From a checkpoint of a small mixture-of-experts model trained on Wikipedia: width 384, 40 experts in each of 12 layers.
Below are experts of layer 9 (counted from 0) of a mixture-of-experts language model. Rows are named router (the router's row for the expert), gate (a neuron's input weights, with its number), up (a neuron's input weights, with its number), down (a neuron's output weights, with its number) and show model dimensions 192-287. Each number is 50 + 12 x the weight over its row's rms, rounded and kept within 0 to 99.
Before each expert's rows: "comes before" lists some tokens at least twice as common just after its tokens as in all text; "mostly gets" lists some tokens that are sent to it at least half of the time. This comes from a sample of Wikipedia text that the model never trained on. Tokens count by the router's weight.

# expert 20
comes before: " of", " to", " in", "ing", " for", " and"
mostly gets: " time", " information", " based", " name", " part", " role"
router:42 49 54 44 60 50 42 48 62 64 64 32 68 58 55 59 57 52 55 77 45 58 36 28 50 62 80 62 52 73 41 58 41 50 59 18 51 62 42 46 51 68 44 51 54 54 44 53 58 62 68 50 31 44 58 47 54 68 41 66 36 47 47 42 18 43 69 71 64 56 43 46 69 49 48 36 37 51 66 33 45 24 53 47 36 53 43 50 48 46 52 53 55 62 37 33
gate2:54 73 64 30 20 56 44 61 45 73 68 59 73 52 56 58 41 57 51 40 67 54 52 60 41 31 71 49 52 49 58 57 37 61 42 60 37 44 48 72 66 31 51 41 53 39 41 64 35 47 40 52 30 41 40 68 39 28 37 70 47 89 45 49 50 68 52 36 43 38 61 38 44 45 63 41 46 56 41 46 44 49 53 97 39 62 40 41 57 30 66 44 48 36 50 54
up2:44 35 27 63 68 45 56 19 54 36 45 37 23 62 41 65 31 56 28 71 43 54 69 59 44 45 42 80 68 37 47 50 49 35 75 62 68 59 31 43 36 59 42 61 54 54 39 36 76 55 57 54 70 50 66 42 42 67 49 43 64 24 49 41 42 33 56 81 47 70 33 47 48 66 65 67 45 46 72 49 46 50 46 49 50 42 37 64 44 72 26 65 49 68 55 41
down2:70 42 41 57 45 74 74 35 72 50 50 71 72 47 52 46 48 43 40 56 40 46 71 53 42 46 52 44 46 27 54 72 22 63 43 72 49 49 54 69 54 38 53 52 69 47 51 47 59 62 51 54 66 40 49 48 31 36 55 57 38 59 45 53 70 50 54 38 41 82 64 41 55 57 71 52 63 57 66 48 46 34 68 48 48 50 37 46 52 49 67 48 47 47 55 23
gate3:49 48 43 65 38 46 69 59 63 46 41 33 64 82 42 50 28 60 34 46 71 35 21 37 57 45 48 64 57 48 54 48 71 58 28 47 31 33 61 57 40 58 51 49 49 34 60 49 49 28 26 45 47 60 46 41 52 69 40 41 50 48 55 50 79 69 57 60 65 54 46 55 19 53 46 39 31 30 59 34 66 35 37 43 38 48 61 69 55 48 64 59 70 64 46 43
up3:39 45 50 55 28 62 63 55 53 36 41 54 58 62 57 37 37 50 35 55 62 47 35 50 51 61 65 46 51 63 57 51 71 60 44 53 33 36 63 55 53 47 55 43 35 44 58 70 42 27 46 68 50 59 39 60 53 43 60 27 71 65 50 45 67 77 71 53 58 47 59 50 42 42 36 38 38 40 57 35 62 40 50 36 53 54 77 47 50 32 56 48 68 63 46 47
down3:70 58 53 55 48 59 44 65 73 74 48 49 56 43 41 50 53 41 48 37 35 64 55 48 81 64 52 35 46 50 47 64 44 46 45 23 44 50 54 43 64 65 23 51 65 49 42 16 47 54 48 46 56 55 63 51 49 60 52 41 32 46 59 20 40 38 47 61 56 56 44 38 49 44 25 42 65 49 51 68 26 60 46 46 46 51 49 58 63 66 55 48 36 27 46 41
gate4:54 43 46 69 50 36 41 59 37 62 48 45 45 37 33 53 47 50 44 49 48 49 55 51 49 45 44 24 37 54 81 61 52 55 47 59 62 49 59 44 32 62 49 41 49 42 55 74 52 57 29 42 63 48 55 63 45 53 61 54 43 42 51 68 39 54 51 40 50 28 57 43 39 59 53 27 55 40 40 57 47 49 64 46 53 55 50 57 17 56 39 65 51 78 52 45
up4:53 41 46 48 49 37 43 50 50 51 37 51 40 72 54 53 41 65 47 51 45 66 31 70 57 37 44 93 40 44 26 59 45 56 50 45 68 44 36 63 58 56 45 64 44 67 37 34 60 51 56 36 28 40 52 61 54 43 49 53 51 65 56 47 57 34 52 61 43 57 43 40 68 49 48 54 37 64 57 32 32 64 32 33 52 60 58 67 83 51 46 38 52 42 53 60
down4:46 50 44 66 29 46 52 56 59 50 57 60 59 56 51 55 67 47 69 60 60 56 27 35 47 20 55 56 53 52 65 40 65 48 32 60 67 48 48 45 49 76 70 42 45 39 70 38 68 36 42 45 63 68 62 75 53 47 64 61 57 12 52 48 33 56 50 52 73 59 57 58 51 56 64 44 69 37 55 52 37 49 46 53 42 35 48 38 58 37 44 44 74 45 61 67

# expert 6
comes before: ",", "–", " and", "\n", " to", " ("
mostly gets: "ator", "ment", " up", "ics", "ted", "ified"
router:46 49 67 38 68 54 55 41 43 57 54 42 66 64 63 80 73 62 50 55 38 51 53 38 60 55 53 40 60 34 35 61 43 44 62 38 63 71 42 41 42 66 43 59 41 48 32 36 52 63 54 42 45 33 74 54 54 40 48 43 61 33 53 44 36 27 62 71 79 69 50 53 50 48 54 57 46 46 56 41 20 29 47 45 42 61 27 59 34 49 51 63 65 43 32 53
gate5:45 65 43 72 46 74 78 43 50 46 47 39 60 37 59 43 54 63 53 53 50 55 40 47 67 69 32 53 37 54 25 64 65 61 64 71 58 58 29 55 68 68 42 64 57 54 37 51 67 69 60 55 32 30 69 52 45 55 38 78 23 44 57 24 43 43 48 53 30 35 37 32 59 49 42 53 37 66 48 48 29 45 51 48 51 43 69 59 49 43 62 54 70 72 48 58
up5:62 48 30 45 39 59 64 38 34 41 32 55 55 52 69 45 51 53 54 60 40 35 42 56 72 48 54 47 48 38 46 56 62 61 51 66 59 62 30 89 84 33 42 56 46 47 57 50 51 64 45 56 32 44 64 66 60 51 50 65 15 37 65 49 52 42 44 54 52 47 33 47 53 66 47 40 36 71 32 48 33 64 59 49 53 35 68 66 52 38 64 53 52 43 52 57
down5:49 54 64 52 42 43 51 59 59 19 52 63 42 54 46 48 44 57 60 33 76 60 47 57 43 57 62 56 44 47 46 44 33 28 66 34 45 62 20 52 55 56 36 47 40 41 50 25 57 62 31 55 54 42 35 54 28 46 43 65 44 43 48 62 57 53 63 41 48 59 48 42 51 36 42 64 78 75 29 61 55 49 77 77 45 46 37 50 73 63 68 35 46 51 44 54
gate6:59 70 40 56 46 23 41 21 56 54 46 52 27 63 74 38 49 57 67 46 61 33 55 43 61 54 60 51 36 34 72 23 70 54 42 34 49 33 47 46 53 49 37 56 55 60 57 73 45 69 42 46 13 64 70 42 58 46 57 49 57 51 26 57 43 42 44 46 36 49 55 43 38 57 43 39 50 58 60 54 51 59 48 53 59 65 68 46 77 28 42 64 69 49 51 37
up6:54 69 64 51 32 32 75 45 50 43 75 41 20 37 69 43 47 69 37 60 42 40 42 43 50 54 58 56 72 31 51 29 65 50 36 42 25 31 60 35 44 66 43 50 58 51 66 51 56 52 45 66 53 55 65 57 44 75 41 47 64 46 59 54 34 53 47 58 57 40 38 41 43 72 44 48 24 56 59 47 44 52 44 49 54 36 55 58 61 51 38 57 53 46 70 55
down6:53 55 49 68 64 45 74 58 32 57 46 50 47 60 60 52 57 20 58 41 72 63 33 44 52 40 81 49 38 50 61 54 52 53 56 49 50 51 43 52 44 66 49 60 67 39 23 62 57 49 40 18 17 40 29 58 48 48 65 57 47 54 44 51 30 55 52 60 36 59 43 69 30 57 47 56 77 43 49 31 53 44 47 42 36 43 53 36 63 38 47 53 60 32 65 61
gate7:53 47 61 35 56 32 32 51 56 45 54 65 70 68 48 38 41 30 67 54 58 58 47 51 42 53 44 50 24 45 40 57 49 51 42 64 37 37 56 48 75 41 62 39 66 26 48 58 56 37 24 56 54 59 64 57 62 28 55 72 56 60 41 48 44 47 79 52 57 42 35 46 49 75 58 43 42 47 38 19 50 43 57 23 70 78 41 44 44 42 71 58 55 51 67 47
up7:29 62 52 50 57 61 28 37 46 48 54 44 59 49 38 58 52 64 33 62 68 49 52 52 31 31 56 69 40 47 38 69 60 65 64 52 40 60 41 46 31 59 66 49 27 70 53 42 41 48 46 52 49 56 61 38 80 58 58 74 50 31 48 42 41 35 56 39 61 59 53 52 58 51 54 47 47 50 75 31 61 51 35 40 44 44 50 47 38 47 22 62 56 53 43 24
down7:66 53 52 35 27 69 45 42 58 33 37 47 46 73 39 58 42 54 52 50 40 43 47 47 59 50 61 44 50 56 53 35 41 49 61 74 38 37 70 58 33 59 44 33 51 48 53 52 55 59 45 71 50 53 32 54 34 56 47 46 52 42 42 45 50 37 64 52 44 41 50 34 56 52 43 49 57 61 35 46 62 50 67 66 35 48 34 50 56 27 53 48 51 63 52 64

# expert 4
comes before: "1", "2", "3", "4", "5", "6"
mostly gets: " ", "/", " $", ".", " .", "-p"
router:28 30 65 37 65 55 42 46 63 53 83 36 52 73 50 60 41 46 40 72 43 80 46 62 48 72 62 58 71 60 47 63 48 35 44 36 49 53 34 27 47 88 57 59 41 53 43 60 55 60 38 44 52 42 75 36 43 34 39 53 32 20 62 26 46 37 42 45 45 62 74 37 53 41 53 62 50 47 56 34 46 64 44 64 29 61 42 63 36 51 48 60 52 66 48 43
gate5:46 61 32 35 65 41 45 40 62 52 56 50 64 44 53 51 73 44 59 51 53 66 40 53 58 69 51 44 42 48 56 36 56 56 37 37 37 33 45 62 53 57 42 37 43 63 46 48 65 61 41 52 57 42 58 49 43 54 58 29 41 48 46 29 42 39 38 44 53 49 32 54 34 45 49 60 44 48 23 68 52 12 56 45 47 67 64 53 57 58 45 54 64 58 44 63
up5:64 49 36 49 74 55 47 39 66 34 56 64 52 52 65 61 76 43 64 46 39 62 53 63 46 51 42 29 52 37 68 56 62 50 52 50 37 28 59 60 57 66 60 42 58 68 55 58 62 38 59 61 67 54 49 57 44 53 62 43 44 38 31 19 59 36 40 45 39 34 47 47 44 39 40 58 36 33 27 57 42 25 42 56 55 69 53 56 49 49 40 66 56 60 58 62
down5:65 53 34 39 64 61 64 48 52 48 58 41 44 56 57 64 58 81 73 60 64 62 52 40 49 63 41 76 51 57 52 69 49 62 37 50 55 49 64 58 57 43 47 44 61 30 67 42 52 51 41 45 46 60 49 59 48 56 58 25 57 63 75 57 82 49 61 55 48 26 46 32 42 28 64 61 50 45 46 29 59 66 76 58 54 37 58 58 55 50 55 41 54 47 51 42
gate6:38 47 57 42 42 49 40 50 44 45 22 59 78 68 54 73 58 45 40 52 48 40 65 29 54 70 71 62 46 85 59 39 32 34 65 56 39 48 37 74 47 49 42 48 32 52 36 33 47 30 59 54 43 56 39 37 48 69 48 34 38 57 53 51 55 54 50 49 46 58 62 35 54 61 30 60 62 57 42 64 34 46 34 59 51 45 63 43 44 42 56 29 57 49 34 63
up6:38 40 46 26 30 56 31 50 73 55 61 66 75 53 49 47 53 57 56 61 55 53 47 55 47 33 56 43 43 51 56 45 35 48 57 50 29 39 56 49 30 41 72 53 42 33 57 60 65 49 36 46 54 42 63 67 62 58 55 51 69 66 33 33 55 36 61 50 57 40 40 57 43 45 36 50 53 52 51 37 32 64 42 46 35 43 52 46 46 34 67 65 51 48 63 53
down6:48 43 55 57 61 70 59 38 33 43 45 41 48 30 51 63 56 48 48 59 57 43 47 34 76 59 83 58 22 64 27 55 55 51 49 43 38 46 49 70 38 48 20 40 56 48 58 49 68 46 58 42 46 44 50 65 47 45 41 43 41 55 35 31 52 46 52 39 72 44 57 31 45 32 42 52 52 58 44 42 67 60 36 51 50 45 58 66 40 44 42 48 51 38 51 57
gate7:40 37 53 80 54 45 47 64 59 51 59 69 60 64 40 37 49 70 57 58 35 51 55 51 43 57 50 33 24 52 50 59 52 58 60 67 57 42 52 66 60 54 53 36 49 37 52 45 44 69 47 29 60 46 71 57 47 38 68 57 63 52 45 40 43 51 58 56 39 41 68 50 43 55 76 56 48 51 58 17 45 52 91 55 45 82 70 42 41 67 51 48 50 46 63 46
up7:48 62 46 36 57 43 38 66 52 50 43 37 50 38 50 48 42 34 46 67 54 61 40 32 49 34 41 67 75 64 36 39 45 43 36 46 55 58 63 48 32 51 38 49 37 45 43 44 65 46 46 51 46 48 47 36 41 57 33 48 49 56 46 48 38 55 58 67 52 67 40 60 64 38 52 36 39 51 45 97 32 60 15 51 40 57 42 47 37 32 46 50 57 62 32 44
down7:56 25 75 49 43 42 47 49 55 60 50 62 45 34 61 64 76 44 40 95 28 51 40 46 59 27 57 45 63 56 48 55 37 46 56 64 36 47 60 63 39 55 35 58 63 45 40 65 51 64 61 51 53 32 42 55 40 55 59 62 69 56 39 34 56 41 41 36 52 52 64 46 44 61 51 37 31 52 30 57 54 61 40 35 43 64 65 44 58 53 83 61 66 57 60 28